From a checkpoint of a small mixture-of-experts model trained on Wikipedia.
Training: a variant of SOAP for the experts, 1543M tokens, 11773 steps.
Below are experts of layer 9 (counted from 0) of a mixture-of-experts language model. Rows are named router (the router's row for the expert), gate (a neuron's input weights, with its number), up (a neuron's input weights, with its number), down (a neuron's output weights, with its number) and show model dimensions 0-127. Each number is 128 + 24 x the weight over its row's rms, rounded and kept within 0 to 255. Numbers have three digits each.
Before each expert's rows: a language model's description of what the expert responds to; "mostly gets" lists some tokens that are sent to it at least half of the time. This comes from a sample of Wikipedia text that the model never trained on.

# expert 58
It responds to: Units and number pieces after figures, such as km, mm, million, days, years, %, degrees, acres, person.
mostly gets: " km", "°W", " million", " mi", " days", " mm"
router:101123134108118130119179128142063158105114126144146116137107130183148118109116147127095148163119153120097161117125130129093078095136152158117155148145092107148130149100133135145140097138124169127093139089120138184106154096122128080062115166140088151142149133184150152135110143090169127111137160144164109100112112110138125122184127141101112111080168082106105162133155163155123145129133
gate0:169104140141132188164102131121160095145127123161138170100104134108122116118101096117136161153107082101110177131150101123161128132128140127143125140109124103145102163102177114117135093157138159141159111121124082123161163138093124089126150153124105134117165095108129100147100122147126124094141133139083118158114113177180143152146094129153121112141122110099103099157127170139114127119139
up0:166126176170130167088106096150084142078133146160101103109073137115139100112128112110171155115155120116115176113163126151140101117120140132147132141140118120100097138105169130090104108124198130141158175111108163096091147109091138142126095116114071132134112153111139117153135125167137147098139118136120146167114091147126139138147110121108128151130125100103127113098162127142122077100103
down0:172133086135127131127092146128126140113148138152130088164174128109086133099096142117185128112162122165104168120181107137138115152098137127107125095124118152125125162123152109144158129165113125146114095142133135128139154108128157125154103119114106120108133122147124146096119125124144117129155130103121095145195177101123116130137166120118123129105090104117123132139154159109134138159167
gate1:125139129150131121110134175122129122116164137159185129131190118151103067097158135127134111128165108113104119121140181102094121140146127179118132140139135098119132112154132112145125132131077101167128150160100155175140116111092103158146109101163105117107163136114145094159109149132137098156148187122131149128147088143171117144181128128123114107124160101130103142133122171129172140069115
up1:139115130095124092128144128104144102123131129147178157128171102157095095116135146131156116147141132148099108134128149097116107144146113170136157133138117122143100098169116125116115160096067126123111133164097129137124143123099105174140141092156125122097163138145175110129143129172120157165135142157137159107115103133151134094086111144140123151115185126135119154144147152100181129058141
down1:106105108138142169130110097107118134058125120082135118118113131158164125119095110138122099146151138118084084131139099107132125144130117112132137142109125161131125111126096103124161106151077110121146113125134138101130115159150148086180136130159090129153177101114089170132147112134144132109155115112101100105147143154118096163134122135138129118112151143133132116103157136129162176111157

# expert 47
It responds to: Pipes, commas and dashes in sports results and rosters, plus name pieces after country codes or car numbers, e.g. Terry, Buddy, USA.
mostly gets: "',", " USA", "=", "NG", ");", " ESP"
router:133112150141145083113153138170102104147122113114181164144107165126108148133076117105112133122126134127095170127137115142137093139173124092136146162124120124094139157096127146117139117087107135116119152077147155143128148135150111107116090142139100122119189104165136115160096110152117095134112106150133139137115107137085142109188119102129115116069168088166108135156126165122127107112179
gate0:113132111131119121098119138112120164108170137154125169148109145108125108111122166167191143102150129165167160112156119120140101135104137159147117114098118158132108139153160093103166165136139106119091145132116103095151190119190164114132167089142121127106190139118105127114137137150153087145130147132134151155133112092168135149107127144107146140107114121151160129148124128124082125155170
up0:117140137157118123158134109143061112112078132111125172129130091113111129120142133144129087087142107146115118090102135119095137138112120132091114148138084115128100125116149088158167132166155112114153143121101156121173100135136152088115073100144149151122152123146125086137148139090129169116123119076104113116191160136106160133133154114147130122133141064107111125123163115116101105101147
down0:101123116164088172181157160070156132095127137152112122121103132095096125133120099137160121084137111078127111141133150166135122070086146124125136100157116121124127110159134107125136077081101136115101144137115110164151123135121124116085127083128111136134117155161152136089128122133157115143140115148126130133124177128145122118118122131102173118099132133106170193123125118175119159172115
gate1:104122139171139121143136101148125141104145096134111139099097138119125157118179176117120114134066087141107134089079111121126110124125156130118162126149135107125115118116163134120140148161154159168128070164097147135091112104146134097136146145173188106175115140109093143109133163116090141120071163155111159126126135132091116108155119098163115146082121149118142144079149129172089141128117
up1:133128112141127096116116087097118106142151121173140138118118134073079130129156134107110141092065130115100134113124131121112162177133082159090092168135126156108165117141105167146188114162112123115108186096079146151157100125160103126117110140145158133125138147115151123136135104109097150150128137147116125148113072129125151088145091120169132132135150137164094117113119107118122134128157
down1:119126138123131140153083112130138103121121106146157138128122192134133146161149101103139136103131143126136151143188112124099157118124102118141119157117082116134113147138113159151114147144063135077155122135096123121142113175115141129116151137108139125118168111152156128124140134110117125192141126104125149149134075155111142075147176126117088115136128118132143125143083128124119142083121

# expert 50
It responds to: Nouns for organizations and places such as school, Council, Hall, Mill, group, plus middle pieces like F-arm-s or B-oard-game.
mostly gets: " Mill", " Hall", " group", " Council", " business", " fund"
router:168125103144118149132156135148114113103137113133141149146135101145108132126135147152102154133116132129091154109098141139121064099160137113116139136132110148077165113120133162079142147113134151109115136106138130112111138132134141103148124161107072135126171144151139110175087090134141125137130101111154119148088094118161114092185128107127115110084155114114097141200126157148134146133152
gate0:079141102157101158109127136110147136145130101181173157148086110168136150151149112129118123118155129137120131082119122116135123126092136137160099166140134126108145118135118113112141118100113098134165130131127129149137159134149151136180123122145124129111122139102161103149126163155170126114164172159175171154160190107137116154136098112140108128123100126164112137106150133169092132124126
up0:171139137100170164119130130101136149103150148113149140124133117118132110102132141092094108092137111105132118161128111106111111113138125138160046117126136104109122130143143165114145124130137150118143169138115115088123122112158115103135131146070104104149118117128162140133139135151123091160137147092172138137162121141132114132108115124154109120129150084117055125161183125109128108143091
down0:129210083127143125148120118107148111145139145151132132128110113102131098124160108116131124158172118135114143141138138128098115120137125139117150120154096120124097103151124153102178140143135142176125127163117117150161132142080147159118092156119107148167125147126083135065107142150120115110163162098085103153106122134122127134116103105127114137150137100116135140128114137143133165136088
gate1:141075158146111119142148168125131112142115145184147117088169126145143174090146172154163114111117129159047156137098138119115157112168136169143134120183119124088105114098124128127145111121096143122115148109143149114112171156108123149163149173141115096132151141180121108127111102140128147116123167125134105119113126105119139161123132134135181124168120112145118155104152121184165133125143
up1:112125135122144102127120118080082134142133144153165117103182155140153131128108142132115139097113148129116083114111132123161162129133108154169083110122109102129153115123118128133143178135093121123115205177164123095155105110106161110136122117093139108127117109156122117144091115110126107147105154150098125092145125087141151120149102137196143149106137132132117113085113106118104110156140
down1:114159158121103137108120142168148146116145102143123128137178146137148150164138162115140139135105143133127118145156119096120100156139144134140093105111117114152113120145136123147148127104115100119137151101136147134120085158150130131124097125108118114148102138130089127140149114098101127125103103118145144092159094158145164153102166201127139147057105158148089189113099106062158141108128

# expert 36
It responds to: Final pieces of countries, cities and club names before a bar, comma or parenthesis, such as France, Ven(ice), Burg(as), Championships.
mostly gets: " Championships", " Spain", " France", " Germany", "°E", " Stadium"
router:125121105122131107129145158169096130155150091110129111121136149138136137130100132121095141135137112133079160102124144122113090097153156096129128176140105147099126136090113149107156133103129126112118141084145117148103119108127135080084127127116104117149180108168143119147106182114147164138131117164119120099092107140105159156160120140110102088146199127126108134143105177157118115137183
gate0:141145147078136087057117170114141098112109142131100151118078129152102164149092128101129157115160098152157103124153126111137150153156130105173155105117151146148087168139132082105138144133110099124151113138120143097121121105181154160154132138087094148116134142152127053112094120141102120152139123107111128136161127098150120117099125125100149097171082146113132166123141168141125114116126
up0:145115108146099137130117113132133125137125083162136141096119162077109126132121091134140120140175127075135115124108114160158101122132134150115123100152138171110135169144106129175154139134154126148101108154142120157138094141115149117117081140124096185100124120100194146109142072117126096151125130091152139067131110124143172134164107153131122149098101167132141147104153168112123139143141
down0:108121152115166118117147138130147108119101136142126176115148159122149074169095154159168095107176149107114134162167111158112144115119107129174155191115146110099130123145149135095191100133117128151129112096123105124123126109098120173131117115123103192090137110146104092116125089123082109112143060091150129153107139104128103080167154153106136110129162146108145104159109096139115101115177
gate1:091138096142185107105157101085114134128125132143105129120103157135165125159153144101107099107159115127178175124114145138119114141168097166125151138102129110130122096098132096101135106139098147127118165132127117126110116136187132159112096127127164121112157119104135129139160111152121100166168128074089116158147165139142143135123099101127131101105105150098178116169100153129135120123130
up1:117142129110124118112132160144142144157136151088150167138116128153114110094116142152152140095118132117115076160129125086168124121129121120130092137163123120141100154140133136141127131168183090095130143150154138147175160102115116121130178101161124117165067119161109122129113119106106162111097141181148120103113086130109173119119132149081139097128141106130109138115125143103173137102126
down1:134172127182162147113100142076142090127102131126140112133118105104118127133138112143192117137114110123140162123165116128134128127143087131076134075145102123120098105097134121131082110136128107119125145170140147085165144093142159168125104126109156113141113120105144120126133063123114125163169122127105127134165130120125089147138128144143151132102102121127101125082137110090141130124137

# expert 56
It responds to: Digits and small numbers in dates, scores, car numbers and table cells, such as July 15, No. 42, 6–4.
mostly gets: "10", "12", "11", "22", "18", "23"
router:142138090131106085127095138136111151110128115135142160128160157140152111138135120116094130134134149138086153129134160116141109112161159112141151141102130134155131101092138159092135105121125155133096108089161160171136177137124131119136120128084094122139124098131135132160116151171133116093109123160142135092106131186106129145196115129118131124129226078124095174111156159171110110131172
gate0:138084123114133107119154149165150107124137181151131115125166122145112120129181167137157101153143124110127111151050149117117094130139126155140109133121111128086124092136099139128146116133146155091132106127098112126139138112134132125098141107137178135150110113119111158141063134140150156147132138115124153126150073162123136141164170124158109128152110121110156131084116128127105116099136
up0:138122158131149084165106154080091128116186139111110132150129132131133110115116127122118100112152101108123150119140127152119169157156139094114126146157098137118168117124117119128087166086159151133151116105100126108135123102144130166148107114145083147162138143112103102116152123096070101118091103122135158144169132165168118158135152162155140144160126142109116137095159212115158140106137
down0:089148143164119132173089113161106117163162098126120113167125151164121136109142145130121170133130138107095081166112127118142155159135081092135119173107124122114132128122137102136121122087144115095061118104130120118156157140134101120140146135121103160069113081123082139111158177132157151163127110144112100122158127140145141103140129085118121119146146117111132163088134082128112114169134
gate1:127162113132119111118144100162138104131096140185156111125170145137134103090115143121065124110082133132124134151141105145169094134136155119116135117101098147128115126091118113150108151155106128129111102107119165172138154157136111123112093102110110096110163129146154122084127131112176139135123122140148138161116129185155125120128143103094074151118152159123137138158133083145133154130144
up1:112156087161151114167169105113089156152117132154133153123147139147105139130108109125154133122130134173113087141086110111105110126129113148122132121142146122119121119124090141168108126105141146139123138122133107148094127138113101146106090150108123153123100138148157120100182129109081112192096113181153148118135089123142127109144081135162116136112167135140104094160118099138116128133171
down1:117131110154157118151173079161165119160122158158179094116111130107093092068136134166125115130109152125147122113134115144130125115117081108161115114137133178137105105170140130150178163128086148127129086121166053158105098108138180134138125184104197154144143123087152147124108184117127134153142136129193145118116122130127128141077132101110147095142170078097137095150166103145145149140103

# expert 8
It responds to: Last pieces of surnames and company or team names, often in race tables and credits, such as Gib-bs Racing, Mill-er, Anders-en.
mostly gets: " Smith", "son", " Company", "ler", "ini", "wood"
router:171153123098155108143129112134094125136121104111115160131120135150141123095126131121140149138106093134093194125142148140111122125132124090088145135107111145135124146102120130129146125124138146111118114102113120155108133103129116131137123131121130133124149116129122130151128148131114118129110081127129115096122119178141123136179135134160119098087233091118136160154142182138101120173186
gate0:118114113098157149158117146132142121157153130144143143139092134113158093135162143092146090144150150121107180122114181117152155101139138114084108153132118132121119097129109103115123142134107111152142117130087095121141133155103082170132107144165141082147125155104144132108145097127110137086133140091132130200107109122143127128163130130136139120111123176148075146155147121108129121137165
up0:152126147152143135102098098134125124124110165087166170126121118124124125124158116122133147154108074138108083162174127170125143150133114137149091091114129097104153123172118137136130121112132121091126155102145142114103115107101137140117123119117121131158151101137139125098119119132163172151149147151139124132118102097125156163116126093157125145148115121103115110106157105185117132177117
down0:113112135101124106114123148132145123097138110137131148118087107145154143131129137101131101111152127113178105115106106111115120129181142151124114170075154152125065083080110143163100131132096124121078118134057144159144124165134107138147111109103121129130137139185155110119158112091176106130145104152097122089136156145172124120122129155096102152146154137137148105121158126144150136134162
gate1:141129118121145100141103117174124111150164175147108098095122103135123120144138132104115115099157184119135126127124130161064144144096124124124125093146103149084154103107133118146137120113159077179166137153102131166153116128119143139107055170115154112142130138126115086155106155143120110166107145079110099136133110113117131145138129098161124145118143150107133097139080107080132097095134
up1:161110174138163107111119152128129111169128163096108135125149104111162161140142134110131073121183159149132159145100114137086080134124099100129141144124114118076143111118080111104157129135119169138147135130082130137164144094150128116151050179077166109121157151113100080102129157139152129121161151134115139124133086171126115164135141125128151113131129143125101126144066114110140081089132
down1:157154107127146133158145136121121149122152154133111113181136138140138112129113138173139090152143104101131135148173142112078107127122110163127127107174134188162089167172156088150155092054164105133125122128131108154146159163141113135135110131149171067160125196123100092169160145086120145129126117123112169105113117115105120153123130072107130158157105163084145104127151104136131113125128

# expert 16
It responds to: Opening word pieces of common Latin-root words, such as form, comb, support, fund, Conserv, military, mostly whole words or first stems.
mostly gets: " comb", "ilitary", " Form", " fund", " form", "epar"
router:166156101103149112093144133155087129110140122096150149145103104088136115137084153140152139116104148128131150123095142127109081126134145151122108123138134131101168120106133139121199136097094162072140091135123090117129136127161135103092131140078114128126150140134113122137129148164113115111130075115122103143107125153136140139199127153127092088085119130105090120157098130164114123137133
gate0:111134141141149087134109105114088092080107132113112103101137108101157076103124114151174112097101139097153119123168104112161118143155134066105142094125133102202168120169161102140173105127110181151129122118138143146116136164163137119081126181106083121136142079145136146150126119123132140143149151116115118114131101120116154112132179150093109122118102109136140112171115112089152106103116
up0:101143121102130113136138164108147106117134166110100122113128087164153137104147120100118098099111143138101100186134151126145145135105134139105108153149089140124135110127071098129121143156114120102111104111112141150186107121137063126135120122111125156174108129158162133118109148135111187141147126103114121135125120105139158163137143117130111101122122105099108104103126134102165173130109
down0:089121095132157120119103132109116120136152147155141118127110125113107150114142127076093129119113091154107147132115146099137114147083142144105149155142132147134150128074091092102087153107077125131080179132115118131144136114135146166092139144105147110122135137119065146094097144156140114126150106098168166110137097167160149107125159167048144100124149143114144140150115112107139126139144
gate1:136095146136166176144148107150134102134161107126113101157150145140152149132127164146148129146134122076135199092107110105092160153163130114138149132119133119132136115117167141115171110104154108130127129099169142132115124160143121134172189127090113089179089133172080143098118110132140147124130123112084143110138109168119109132152144151097103124148145157111146131111120170112145136123112
up1:166138115107094116162119119146141079146184125138152141131152124151144155125079124157115115141109124130116155152123112113122105119121124093172128140145155134104093130098137149131115096105128086127133142127144137125112137150119123140128121133124109122157153107192145079100145119114123152126126147132081156124127158112103111145132123154067171158106122161161147091151138131110129094111132
down1:147114141142111095168105112116086185091143103140093152183124114126150139078118129134099106110134129103088139155142122172154089106121113143128128112123078129128087098127086123143153136133131107114101172174127114135109163127145123134138138159138133106184126103141119150145122155090127146175156132145135182113135175117152132142115115126139129088165132110145151093154115119127100154148145

# expert 32
It responds to: Final pieces or whole words of countries, states and cities, often in sports team names, such as Cincinnat-i, Virgin-ia, Germany.
mostly gets: " China", "istan", " California", " Mexico", " Angeles", " Brazil"
router:142108112136155148120137105159092142153136110132131143107110125175122141116120114134130153133084108127117155128144163103152088127142182130114146129123103110102162128110134128132150124081138116121088135116132124163089149116129132094114116140122111131131185106148131117132145153148131115130124092138127122126121133122135151114179114158117152097076159105138106130153128160165112104131202
gate0:128170113113114138097131143126154132153082129157176157108110143117091096115147129090147155170118130112142111130147137164110157132147158158127115149124110158143138187094102152110117161120141114170160160117149100064137136156144061114101124148109181140106100122119103122160103158099138114121115141088144124130154116091165151113124143137133160118130122155121118129133188103112127094122137
up0:101147120123123114159128111105151140114170086097120116116122051153148078067163089112148111172149124162129107185167161107147147126159133128102116146148132134149125130182147181116114133086125128130145091154127128142115149114151162175109150139124120125125158157177168145145114135160119136082085120108111109096163152158117092115113141135123135148137165113127119128123167094114175172155114
down0:103131140132114169163122099109169132079089101155104145166165085116136139102116130157187130089136155128147081132118127115122113159085110119103143141133125117122164135121123152124123123129092130145147118146150148144164159098144130103166103118116108140129133131139118122111159146111081106144166121149133122133129149144145109129132169173111151147175119151177135181172116086161150156139080
gate1:124089131187127102125150097156116094147150148123133177141123152158118139124122122132126162141163146096125095148144148164133147126161107117126155126116126117099109143148125147150156142138113133151117118118085127104142136118152141150132102111084113150148125160119132135181147140133113133139152139122052143104113122125113114109140132130134131096114102099170159115163125145193132107101142
up1:118146115154113139114167143110135117125112184137123142155157133143125110055119114139138115128164125169122094171122095118168111150120127140106145104124142101130127176134114138163146108119170117137153100151143080133150111095156108164107144106115114157135160091112097124131151126124126120129122094127146121128122127152145094099143123132134083104101136149143141161109078155093147154134127
down1:126101143166087107128158102067124158162174136138140127109123187149159123114112129094116130156170142146170165101111155135111128148132138119152128111145109155093112149141092171131154118125143195113195131162113116128122139094134133150135120141120133107169127106148092143150145126135086167115127121136135115141111173138108143088106149098144118109150102146180157085132123148134139149137097

# expert 1
It responds to: First piece of a word split before a suffix, as in offic|er, manag|er, engine|ers, Rockef|ell|er, lead|ing.
mostly gets: " offic", " lead", " manag", " larg", " engine", " produc"
router:152114104149117086141137069117108127101132129140125107162150135134094130119114153137121142135079161109129174132139140106096084106146162090077123185132086142140150128123116138119163118110134172138095163095144102122113129142157140120070112113116126135108118113176173120131124137171148119112145090107106149138106112149147129147210123140149140101097150124123092142159129149131113136107151
gate0:106104130096141118148136157113154108156130133139146085097145125137135132105125138145140121126127096167106106141150130130165090132088152148107135157131113143134099109125101121060119167168134163149114127159171146114108163100133181146094153105127132116120110093113151146123127146102117133143129141117154131144093107129123097103097154113093088173129117101134163150182104144144089145080115
up0:135137125151152122173143155150157120115144146141176135120145142158096099110159115101171143114101134148131107115074097095140140098092139133138151139115144087112171206093125100103147123133080131124170138133166129147122119137103129083155113108120077087122105110113141100131123075113152090115110090135118168122149139113138118133103168107136143123077114103070123117150146138139185148111166
down0:117146123126154144112125153152162150148140149131128126098117107116158145123103113130125129177141110176172118114127134154124148144185123106116169112120119093128125129132159159136089148138138101130125093146138153160147144099114171102152123104159093101122140175146118139117119095140122119136125142115096124082117127148135159100129159151144093145115171121133174115150126141117141135135140
gate1:134146109188135150173127100145123156130112154150110129172105147096140143152142144150093155157080161165120143152140138089133155110159108173147132114102145175132137162120080130110141102101095123141118148193120119133156151113120128163134132134078141170156132067134092180158114156122158116145098120110151107122121148155142149117121115117156072116137116133151081155140139104097161128125127
up1:125111159078145124134142132145121122122152092174133100121125141128119144125179104087109140155157158122120098074154139112089105123115166128136120155110136073160161156136141141114097137140137091185119127105121091109075107148128147175139147113157104094082116146125107126103094149147124161125093128168144124142107164140103122101146145108151116175132153130144166137130107112110128124138098
down1:126101126114100102134130130160139149092126173111177124138117139141114118102093111107129103109130130128102097131130155105143151136097157150133143135083125078159134139158116080117115123121110137098126136127110106110126133141106123175172188162173175147141107099133120143116113152127087164141131116143145130127165137126143154172109135097139116114146127132171172091085153131137100094136155

# expert 44
It responds to: Pipe separators between cells in Wikipedia tables of sports statistics and election results, especially after dashes or numbers and at row starts.
mostly gets: "″N", " —;", "°N", "|", " |", " Conserv"
router:128106103104151119123107151131100138122117126140147140125141133135107156143121126108113123149103108156128181107125138145129094148119174107126131145119149089123153155109136137130146117133110160115123113102128141134100144145151107093086106168144125115138114145163126088152140115084157102092111116125142095091111124138099114153177131115117142101115142096136120154139131158138140118128139
gate0:156129164127119114125127124121137123110151157161127125127134129189118166102127101125163149141095093112148149128136099175133095127141148142114163168128144169155115153111102145135089126114127159152144117142105135135118121178144115091121171129129142165128120100138140082154129091111169158136080131126136183182136178133177126131124105136120122111112153143114078149131137163178164153120132
up0:106169081133154145115144135137131158138108132108123150131145146078151102151167136165109121113177165133137117118133166056110153109122133128094089086140107084124130086136133115121146130130126130099123115113132094103162126106143152145140094135106157113140134117111121178094141139167079089143149136132119104129099080124094134117085196136126134135144098110122166108102120127086090111117153
down0:088126136134146090141161143152145141126149117089095166123150153102167106117111088092142139152095114089158167146112135120144150118126125139134146117084123111136109134100107095132080102147146141126141149163108101170150102129162134078149125107133101151108144098110119144107139151117122178123113122147149130142169099139127129137153075114141129122167138130087106161136147122168132148097099
gate1:106155128117152139118104159104115133161142072110073113120155091162110156144140115130147131157120194144145133091166127158121129152113165152095167133080116111112083146127134121139160122113120160140125136106097131123100176126117143086084115094154125132167149106089099088128120141119101159088132124115174126110093120145126145160111154120104108146144113125097147137119098165109114086069120
up1:153106127166104147129109163094148089134155113137115129127134131108124120125109095164129124178164140142147137085171108107161106119126155139137169129142126146122155092119118102148178142103115171111105157065085102132150119085125128086122096157132141078148068105113128114089177129098109129138139113097119138127108098144136106142102113146117126121159144133128093127128109102118107123137124
down1:139181142151107139114146121081125108118106113100166084146157158103080092121135135124118109167131099138143146117122102160088133138091106122107154153160092142095108163113153168114125121127145133110134130166161125160142142163133169130109132181146177181115169132136132121121128148097105125159126123115122093142148119078152157130099142156137121110129128166137131154133133158108119132136107

# expert 3
It responds to: Pipe separators in sports and results tables, football competition names like League, Cup, FA, and degree/minute symbols in coordinates.
mostly gets: "′", "°", " League", " league", " Cup", " Football"
router:131132131126134112119104157117106144176119123094152126140139137133140127100112141121116112138139173122134166114135136125163091130173144156111152115118107116091140134119112113084145116131105144138149166101156135157124159101190132060079116158100118119091142141148107125159130166124127112105164087092126129093096112125110137117203130146132115130104158120109099142171118156158086137136157
gate0:064167166147125147142104129131178114134128127149121161161144146103103123090112119103115121110086097108173112138171141163142126139092088143141132143112138155129152146115145174116131104125131113100155106129127143136106181124120088099088123191135119155148156126131114066116126143116088127134114169098131114144126128159148144091108133137171114166142144122134180129117114144177118161105156
up0:125148144124130140106142107112114159097109095072109120106147116105142111124153133135099119150151132087135162090128137119151146090148169115098122146134155134122092126119136142119155112148160169115121144097105097151143144135168174179126175145140160120139137136092161149147116134121137135134144187139120119130143132105151138132114124111099120117142096091144131129192095135103109094110157
down0:143152170118093186152158100114104135105108153086147139093124136153146118120132098109140123169128139116110104126167111116161094130134108131139106105111137118138120127143094133093094120152159111080155148134144109129142121093156150149123155122173192094126145126123133135066110139114136107134127193128176138119145159121121135110133132146120118142080119146113150144140146145151141132128177
gate1:125108125131102088121120119130143096145132156149127138107137084116115127129127112130129147141076153087140135113131121125142167117140159108122148121071122139122118143136081126107126114080151118109109086088106138136106131130106149132135121186161135128142143138152117145155117144192092117137160166132103138110174090079086136144100145117144135107137103101167162122135104083139106139134118
up1:082111111152159123111127150111124100101121121101115176135127147139128119091086143172104110126100129116109174101136109119146154161119111164126148141102086123135125093107123122130144140074135068082103097117149105131125171137144149121139106181098153154169147139126155110132136157159104108158117172128089119113149142119115098100131117069124109122150116090151155140146138133130094136108145
down1:113105117145090110157137105083139101108102124114095120130166130138160138131090124130127152130140128162108140130152107162148119145102136125152094084139159083171126125156171095145121150118102107164142105105136119128160145139116056121131120170135161125119155114121121129138137091135152143151148179162123124089171107125108130118121119128098095085154123124171132104153151136116100130135136

# expert 28
It responds to: Number pieces in tables, coordinates and statistics, such as 34, 4, 50, plus word-initial tr, Tr, cl pieces like trade, tracks.
mostly gets: " Tr", " tr", " cl", "39", "36", "34"
router:126123114114130143142121124117091115149074126088132166157133140131139113113132113118093149104110134109144139165159132104120088125152131160118135153083112131123129153126127115101133107116131151161121156109107140143097148109122121122077130160136102156119098123112139123147124145128173114114148116130176134117113125165139140123250120139126106100127169065130125158131147136148076146102169
gate0:119179081176131160111128094091123148094125144157144124135131098130082146119155161144127084144123124187172114119161094098115120116167161088130134090178099166142127131137105100120109129158157170127109141121142134110131143152129124138120146091113149149105099154079141140133158149163095105182174164140114151145135112108105165179088138128085111121091107111120140088131135123144064121095101
up0:134127078186130156123128108141154140089132159148135117126154112140084165141146155073090146132069124111118101147111123137136116143128156090113147158122128133132130154136118124080126111123138179145126143131157113117140105114101140139116135117134135142157157116077123098107110128125174085140183139141133149132132134070112110163110169167123092084097113107126132127134112112170115137100100
down0:100102085110115122126117130194149098186177156151150148109149110101132103098120143130077135097161153156106128174094128121122137155144135118165108159151150118139167110118169137128131119110129144098094138140101116100131108097166120164135104135132131106110194128131118168136109118155119119155129131128117114126141126136126115149126141144132094131133127085138150155087096149158115160157137
gate1:123153136141194111136113137136117126128110142134117133088137063169108091101121149152114112130125138124147106171103119090066121147155139136120100164133088100134182129139094125148156132146138120155103112105080154100092113100155117152101139119129089108139147113156164116114143091158131125084117121142118152147132136163113119135146179175108107079143157100115121136111179111103139110143150
up1:141150087198134136148127155110140108136121092163131134126133135099107064129087140098150107144158114137137121158097128127091148135118117088098116140125122130147123111095107091104130140140159136077122145101152124070157144092157155131133136154185165168107112147113150129137143133132104104124124136128101148121155138123106137141133156124083205116142188141111135145126166131146111126107110
down1:120142129148158128121151099116148089120124116153129122109149109096108070099124122108200154139123127167155162120092105133117089094070121101156145134171133126156116175136102150102141142110157144167122118107171106133103110141165097118116090149141165143130113129167159158137146144154075096142131058140138134126125126086154127157086132159150125126131139127095146105106099103122153145167125

# expert 5
It responds to: Colons after infobox field labels, pipes between table cells, semicolons and dashes at list line starts, e.g. Affiliation:, Citations:.
mostly gets: "=", "):", ":", ");", "   ", " ="
router:139121104145124102125142136145099099097086099098151143139120137128128140100097145161103127145145116125131173134152128135146072124164141081165147138121110122110141129112106113121129123119118143125102119095150131151083122119167098104121126136126113149125128094165142120125111091164137084114118068155134104110107140154066137146171121124120122089098159129135084136174156177133144104116168
gate0:119148115103147119164137156143120102130077125158156109097146133103119101172167114149119110116099151126105110142088115169111127066083109066115137093143136096098155110136153112139141129120122142121141135112151116131142134154104080178121152140130116103114121143113131090123135092108109161137119126093137125095118176115150133114118102121088107144148156076084062113098180104141090153139120
up0:093140157111150130116146130136155118153109126109119099140128135163101129151138124115142152131137100125126079167117090114158122127111152124138131141085126151143113127138147126106141134116139123112125130111101139131150124120142159110160160078121102157138124118116134129106102107123108155146141097133124155164142110119102097186138128101102114139091145132129107158162048115128106172146136
down0:115117107091155147100129108113118152141103108110157126134149137102156155099100111115143158108121087110162135104165136119131113145176102144157136102145148115144145157127132155148105160117103123096104121132103143147107123109157103153146138085108075161107155114120126141128088157088111122148169159120092154153154119108111185127073095138168126132158110146121120136135101135107123131161145
gate1:140144132111129096134147154142112108145098106131115112146128094188164086125148091111144117118109095096118157171139119130121150111147170160094133125128107156104131122146108088182106133154085115157140154106130135141133155139129056078120126138133127141094115170170150097121106089130101134136157085107116140146130141148138101164161142132176094143166133113147159132131138113138125136078108
up1:134147151149140109156165143087082102094082110159139120120127115186132103122116099111131144118135118091050111165127127091137076104106118112106158093100142083117156095156126142115113126151050113105132097132151111129148124130151132109083097167131116133146120093090116110133115099139109117132135146118102148158139129143104131135095113116150140115141169139122145167139098139141119123123128
down1:134128096124152086151112132123121116172161156098177121117140145121116127148132109171138096090104128097143091172109130155129121113106143162130091171081138102093116144118126105092135145134104132147121128154183141093133127121174115112153138114156104104113095130148167090135135133108103140153135149094165105128127147130127142102124120138138141080139167087128162156147121147098172140140142

# expert 14
It responds to: The word and joining two parents' names in birth sentences, plus ampersands, hyphens and common first names such as Charles and William.
mostly gets: " &", " wife", " married", " Charles", " James", " Richard"
router:128133123144156111083107115163108110134092106127132156129112156157136120119115154118109125132123110136116179145153127116130063151147134129113135156142129120116162130100128119136129132104085141100115135115154166148146135117115097134125121139134090141137183094174135108145141155134077093118131094116145133154121128126144134149172097120174119107072174081112126165164142176142117139128191
gate0:145141101139111131135127166150103146135114145147107131097145125146160164156133130105130096184136113126146115128116133143064142149061116160115104091125142128121115106098168111188119155128130124131124116150160156109169122111092168107107157121085131103153106174111090124139142102126126079121161178125132143156102128107165151123141104178120138134141177115171115150094174132114104152102173
up0:144159101127117137148142111130144131130114145126094126095131142111121125123176154152124119126140165080121134111111121150150161125164138140127137137132136101162182142167064124089141123149134143122162108132139115166142126148136129113148140140136146149100116112123120173111118145054102134133034155141097140081117102167110125134131144101135148113131136132133160140140112173124128122117113
down0:141105125111150142189142109168145105131149109158123117168143106135114099145109116130131135153116157129067123104151108143141058113154110109089119132075123135120160093174109082085110138142100163112129158133076149121178100103123163134130102119182120108099173117137155143100128125146119100131111134137138164154101121143098116171149184135126094144125115158155100126131108184165126102103109
gate1:135140126187143142132118141104109125122147153113108124123063138126158123100133185112144147147125118102153139132137137165131121126141112172123104111088139154137092150144131113132137112117150099135140179120108120119106116155138167167097159151143089149113130130154136113157093117125106140139174160170170153149131128120135127113126159108179136111160167163134159132153155133106159145170145
up1:103133131178131124065126123152146130173157092104091134134154112171100088104123104116125109126165136127147089098120140144126132103119145086136108090158121104095147115151145175129148116152130171135146129151132114119117170127143127125116101145152085078164110100129148168107124114111139126144116115117100081147109127126108201131099167112109100124101117200129091124099123123142139112139136
down1:157115175145127114093126143101113141105143152102063150134127137143115139174141129141099121150126124121132119113127154094119089157153122155101156130164120103087130124074156126126119160163154142147087084114153117133143087128150144125098152115121121099133139132144118124153118150140137110122148105164091158122129118109121103136108096140111133147126097131114132140148173143095101056112149